{
  "d_shared_expert": 64,
  "norm": "rmsnorm",
  "positions": "rope",
  "parallel_block": false,
  "init_std_qkv": 0.0274,
  "init_std_up": 0.0274,
  "max_grad_norm": 1.0,
  "doc_mask": true
}
Below are experts of layer 4 (counted from 0) of a mixture-of-experts language model. Rows are named router (the router's row for the expert), gate (a neuron's input weights, with its number), up (a neuron's input weights, with its number) and show model dimensions 0-191. Each number is 128 + 32 x the weight over its row's rms, rounded and kept within 0 to 255.
After each expert's rows: a language model's description of what the expert responds to; "mostly gets" lists some tokens that are sent to it at least half of the time. This comes from a sample of Wikipedia text that the model never trained on.

# expert 60
router [ 64 168 116 124 129  71 125 175 155 131  88 152 194  84 113 156 163 100  74 170  63 121 180 112 122 136 105 169 117 181 112 100 184 180  95 148 165  92 184 125 107 130 195 144 195 167 115 111 101 123 116 124 134 129  30 104  72  87  62 159 148 120 113 128 122 160 131 120 116 167 146 136 132 110 126  95 139 118 124  80 153 119 136  81  85 121  87 138 101 139 158 133  83 140 194  84 125 134 166 159 155  49  99 147 180 172 130 140 102 102 144 125 184 113 169 114 165 123 186 106 174  87  89 133  98 161 130 168 172 142 153 103 149 152 125  73 158 144 150 127 143 115  61 109 132  81 117 106  79 140 139 152 134 159 150 100 143  86 113 142 146 138 136 110 123 109 150 133 214 148 137 130 143 201 119 105  96 141 144  88 146 104 137  91 133 127 134 122 120 132 131  86]
gate0 [ 90 120 151  76 131 127 112 140  97 158 116 122 116 122 118 141  94 143 137 106 114 150 115  82  82 110 164 149 149 119 114  97 163  88 117 112 127 181 210 181 144 109 128 145 178 152  77 141 104 112 159 131 141 174 107  80  89 116  30 102 167 136 148 123 140 124 107  54 149  93   9 168  86  78 152 132 163 170 185 140 122  66 157 115 109 110 135 132 162 144 172 134 157 106 153 123 155  94 160 105 116 115  91  95 111 188 177 120 183 117 152  73 170 103 148 121 142 162 152  97 191  95  60 113 144 132 118 147  78 114 116 149  76 104 182  93 150 147 140  87 139 160 122 137 113 142 112 103  66 108  96 176  98  77 155 117 100 144 152  93 166  98 106 101 156 116 184  89 173 148 138 182 154 128 132 124 148 126  96  88 169 125 116 114  96 124 157 143 121 130 147 118]
up0 [168 146 140 106 145 124 103 126 112  93 192  79 143 185 156 106 141 115 110 112  84 129 133 113 122 105 145 108 137 159 168 136 161 136  77 149 107  85 105  78 179 125  74 141 136  39 143 106 149 120  64 161  80  61 135  94 113 132 116 132  92 151 180 113 112 122 127 133  89 119 179 184 184 120 139 104 141 160 134 172 199 129 141  88 185 134 214  87 125 134 179 134 104 149 111 121  71  62 156 141 137 123 124 115  99  79 155  96 130 101  68 159  87 117 154 138 124  94 100 138  98 150 129 130 108 168 113 160  84 157 135 151  92 116  95 169  67 141 174 146 100 114 126 140  95  85  88 109 151 137  87 174 175 176 199  98  98 123 128  77 127 181 138 141 155  73 124 186 109 133 152 122 167 142 131 117 154 145 143 102 156 123 109 123 155  72 108 189 121 135 109 165]
It responds to: Later digits in scores and numbers (5, 7, 8), and closing pieces of words like Death, economic, Operation, surname.
mostly gets: " return", "ufact", "ological", " total", " mean", " find"

# expert 12
router [ 69 142 159 114 150  84 158 140 172 171 104 164 176  64 114 154 141 126  93 133 105  80 170 115 131 113 112 163 128 167  99  95 173 158 104 152 199  89 168  70  81 152 185 141 152 144 163  99 112 100  96  89 131 162  84  97  71 116 108 164 153 178 152  58  83 145 113 110  97 176 124 150 144 102 116 103 165  92 145 119 110 163 117 112 132 108  86 131 124 134 136 173 106 127 170 121 143 179 165 144 191 112  76 165 141 119 173  90  85  97 102 154 135 100 151  97 144 160 180 101 155  92 106  85 115 111 130 184 167 162 119  90 174 163  97 111 110 151 185  88 161  74  66 104 152  91 189 117  81 186 168 159 146 149 168  69 154  97 103 112 149 158 145 107 111  99 141 162 140 150 138 133 147 156  86 108 134 127 156 155 135 115 146 119 111 166 167 111 139 166 112  97]
gate0 [134  65 134 170 124 125  96 164  97 161 178 159  78 106 167  98 125 135 148 117 112 139 191 122 145 121 115 116 130 118 137 134 131 147 178 105  91 119 157 153 156 118 121 180 147 169  91 121 151 105 137  61  92 110 106  64 120 126  84 118 163 135  98  84  85 144  81 144 118 138 150 127 101 130 148 143 168  85 166 135  97  97 109 137 124 128 128  73 139 109  94 161  74 112 118 156 166 152 172 116 159  98 127 102  83 173 183  94 177 163  72 178 196 148  70 114 114 185  72 148 123 103 103 142  82 195 168 156 136  77  87 123 103  54 126 126 143 180 102  86  84 108  91 127  46 170 172  96 118 160  86 103  82 139 150 156 149 121 150 116 103 156 102 124 101 129 164 123 150 155 103 181 120 181  51 121  99 121 155 128 116 176 100 134 106 113 117 170 151  97 158 127]
up0 [192 130 130 132 106 108  92 161 107 124 161 133 165 124 162 131 118 132  86 113 149 201  98 169 116 107 112  91 107 135  62 119 111  68  99 120 143  86  46 131 158 132 149 159 121  65  94 153 142  56 118 183  81  76 159 120 116 136  98  87 147 108 145  64  72 158 134 166  37 138 136 119 204 135 127 127 132 152  71 164 178 133 140  97 140 129 136 145  60 138 131 133 164 149 133 186  83  94 197  75 134 137 164  65 114 100 153 105 122 149 114 160 105 118 128 155 138 142 106 123 109 109  90 166  74 160 127 175 111 148 105 167 142 131 155 151  65 116 107 120 120 122 162 116 142 140 130  75 163 107 102 108 223 108 156  76  96 128 161 114 162 134 161 165 136  99 129 122 116 191 160  92 111 143 152 128  98 112 159 133 134 104 126 124 134 150 152 143 169 107  88 162]
It responds to: First digit of dates, years and numbers ("1788", "26 September"), plus quantity words like additional, same, several, only.
mostly gets: " early", " same", "itional", " several", " One", " four"

# expert 23
router [ 98 131 145 112 135  82 150 146 193 175  97 152 197  77  86 182 148 102  77 120  97  84 156 106 167 146  96 153 101 161 111 111 164 166 102 163 202 134 170 103 111 116 149 139 167 154 164 127  96  74  91  95 102 127 111 109 103 127 104 157 139 161  99  86 112 167 125 119  87 178 165 159 130 113 113 136 171  78 142  93 131 176 106 100 115 113  96 129 106 172 157 150  53  95 165 120 141 162 182 177 158 113 124 146 154 127 119  69  62  86  70 130 185  96 132  86 143 163 138 104 154  89  84 103  88 134 103 154 168 161 155 113 164 155  93  82 114 133 169 120 170  83  82 132 110 104 134 115 102 146 174 169 133 174 170 101 189  94  93 126 164 122 152 101 137 104 135 115 158 166 125 122 162 169 107 107 151 157 146 122 136  71 162  71 130 153 188 141 118 127 139  94]
gate0 [134 102 131 112 127 139 162 130 104 138 180 141 105 121 125 110 152 160  81 107 108  82 208 120 178 165 168  98 159 121 128 102  18 126 111 113 117 182 227 164 158 148  77 116 100 181  91 126 133 124 180 124 120 164 145  54 109 142 103 121 213 149 126 152 106 150 120 148  56 147 141 102 116 151 154  89 132 134 143 169  80 114 126 113  37 107 127 100 142 120 193 144  69  91 137 107 115 162 144 134 168 116 100  85  91 124 120 109 105 189 142 130 113 133  74  97 195 133 131  97  89 120 103 113 125  82 106 151 126 112 157 157 124  54 112 143 137 107 175  86 126 141  97  92 143 106 115 122  97 123 136 153  83  90 163 138 109 118 118 116 109 117 107  76 150  92 113 130 130 113 137 132  89 155  64  66 149 137 162 149 165 134 116 103 172 131 186 157 110 124  92 121]
up0 [184 131 151 125 147  95 152 131 115 139 135 126 142 186 173 111 147 126 145 105  84 215 169 119 106 176 138 110 169 154 114 139 157 134  59 118 134 111 135 186 138 155 117 131 130 100 118  79 148 103  44 118  61  61 171 114  94 127  97  70 163 127 140 144  37 101 151 140 150 131 115 201 195 119 105 134 119 139 114 170 132 128 137  72 144 101 154 115  91 114 108  89 116 156 175 180 127 108 143 151 112 163 208 108  91  77 115 132 124 116  99 125 147 129 163 137 120 135  77 151 142 143 123 153  94 187 117 125 129 163 110 131 107 135 143 188  46 120 144 182  91  99 195 144  93 135 162 139 107  95 128 195 201 149 115 103  92 117 114 104 113 156  98 130 156  89  85 138  81 147 113 140 195 138 136 118 135 154  75  94 123 118 113 137 131 162 131 136 150 155 122 172]
It responds to: Inner digits of years and numbers in tables and dates, like 20-0-8 and 19-4-8, plus table bars and name syllables such as ri.
mostly gets: "′", " Pri", "ri", " Y", " Tri", "arri"

# expert 50
router [116 143 143  73 110  70 168 146 153 194  61 164 183  65 120 155 144 125 112 207  86  88 158  99 142 136 119 171 126 191  69 101 128 161 108 127 160 132 144  87  92 136 146 119 129 169 159  98 120  98 106 113  91 114 101 110 117 120  69 162 177 131 147 103  85 148 130  63  58 157 147 120 152 118 135 139 182  83 140 111 141 163 107 124 128 138 102 100  91 146 169 125  99 122 169 113 146 155 169 161 174 117  97 186 166 106 139 109  88  79  83 127 156  80 164 135 163 177 152  91 147  93  69 125 118 153 118 148 165 169 142 118 168 167 106 107 101 161 162 127 167 120  96 114 123  87 144 103 109 180 132 184 173 136 141  89 142  79 117 110 126 131 149 130 125  62 128 145 160 162 115 102 170 162  76 123 166 129 132 138 174  79 199 115 159 150 183 151 123 120 103  86]
gate0 [139 143 144 141  65 139 139 106 107 190 163  89 149 135 125 121 116 171 155 104  81 145  86 158 140 175 162 109 191 152  92 137  75 119  75 163 103  87 144 123 151 139 140  87 144 169  91 138 126  80 111  93 133 141 192  45 147  97  57 132 165 133 159 118 129 134 116  59  91 150 159 119 132 145 141 160 156  96 152 147  87  83 169 103 195  65 189  87 141 121 147 172 102 121 159 117 198 120 152 154 127 120 115  81  88 111 153  86  77 169 132 114 153  97 134 117 162 151 156 113 133 107  64 167 171 129 129 192 137 174 112 149 107  71 109 176 160 141 105 112 115 162 136 141 139 111 125 145 121 183  60 150 127 114 109 123  95 126 127 112 102 104 132  93 185 135 202 126 176 113 109 127 130 113 110 192 155 141 173 126 184 143  73 132  96 127 104 113 131  89 138 106]
up0 [113  83 130 136 181 151  96 117 103 123 103 130 116 115 156 151 123  90  55 116 169 124 135  61 139 164 164 166  84 129 143 123 128  73  92 101 110 126 107  48 144  99 121 152 137  85 194 140 127 117  99 180 127  83 158 192  88 130  94 120 132 162 162 125  87 135  90 145 110 123 181 177 202 123 102  97 150 149 103 228 122 151 123 141 116 153 111 171 115 112 130 101 124 131 133 159  80  69 180 142 109 121 180 140 110  99 121 133 129 111 161 151 101  65 184 110 122  99  82 101 140 119 150 134 106 159 150 122 138  72 162 126 106  81 148 147 136 121 107 107 120 202 172 129 100 134 145  86 109 149 138 162 152 137 180 104 150 130 141  66  92 157 143 144 121 129 110 159 148 105 146  86 107 142  78 133 148 127  71  26 100  98 170 146 144  80 182 167 133 122 152 181]
It responds to: The word as in as far as or as much as, closing parentheses after dates or translations, and endings like -ers, -and.
mostly gets: " Ro", " Go", " Jo", " Yes", " As", " Sand"

# expert 1
router [ 69 171 150  83 138  97 172 138 140 140 100 125 204  72 109 185 135 106  73 180 137 147 141  49 124 134 133 137  92 146 118  83 144 175 147 160 180  99 128 120 125 122 153 131 166 134 179 142  91  88 108 134 100 103 112  85 113  88 101 167 168 168 116  63  56 147 164  85  80 145 124 162 158 111 133 104 175  84 163  77 102 193  79  81 118  96 109 134 116 184 126 160  96  93 148  92 148 148 133 159 162 117 108 158 165 139 128 105  78 103 105 145 147 130 124 105 142 165 159 102 109  79 114 112 116 137 135 148 188 163 116 121 177 176  47  95 155 144 184 132 156 100  97 129 149  99 178 108 117 144 151 171 165 142 134 115 165  88  88 133 152 148 155 108 122 118 163 133 132 175 145 144 162 169  90 141 159 150 148 116 155  76 196 109 146 173 142 133 122 123 120  74]
gate0 [164 114 140  98 133 146 170 173 144 142 153 135 146  82 132 114  78 132 145 115  96 128 127 120 196 113 154 197 100 164  85 107 136 115 127 114 100 114 114 129 120  92 116 109 229 140  83 139 164 107 174 129  90 117 110  91 137 148  96  85 140 115 147 141  82 156 175 122 120 166 164  64 132 118 139  90 145 125 126 178 106  86  77  89  81 157  94  94  98 163 125 138 127  94 146 122 114 125 167  53 133 119 135  74  41 135 208 140 163 112 155 109 167 145 118 145 164 119 194 133  93 105  76  90 163 127 129  97 123 138 133 195 132  94 154 112 186 181 107 100 142 118  89 207 130 167  70 161 172  96  94 139 147 112  90 116 135 139 119 124 145  66 165 129 117 108 135 130 151 145 137 145 104 113 127 161  59 103 176 106 101 149 128 138  74 159 156 154 119 166 190 124]
up0 [167 138 148 138 123 138  81  88 110 185 163 168 155 120 122 127 167 214 139  73 126 141 146  88 112  98 179  86 157  87 134 134  84 101  98 112 131  86 125 163 127 172 122 153 154 126 171 116 154 122  74 173  96  89 166 129  92 113 134 128  98  96 170  89  61 130 138 150  99  99 168 160 154  85  78 132 128 155 115 187 156 127 169 130 155 117 153 150  54 133 150 136 134 144 136 118 163  89 171 147 124 166 155 108 100  65 128 104  95 140 103 126 157  63 126  88 144 123  84 123 126 112  98 144  97 191 136 152 131 116 109 132 145 125 158 210  83  94  67  94  96 108 108 115 126 115 114 152 108 174  95 108 164 114 156 115  85  88 169  99 127 205 135  90  81  84 121 150 130 154 185 112 144 151 135 114 184 110 113 103 173 133 131 214 140  91 134 168 132  85 191 135]
It responds to: Short syllable fragments like le, er, re, el inside words and names, e.g. Paral-le-l, pal-le-ts, Dar-re-ll, Gre-ece.
mostly gets: " Le", " pre", " le", " El", " prom", " Pre"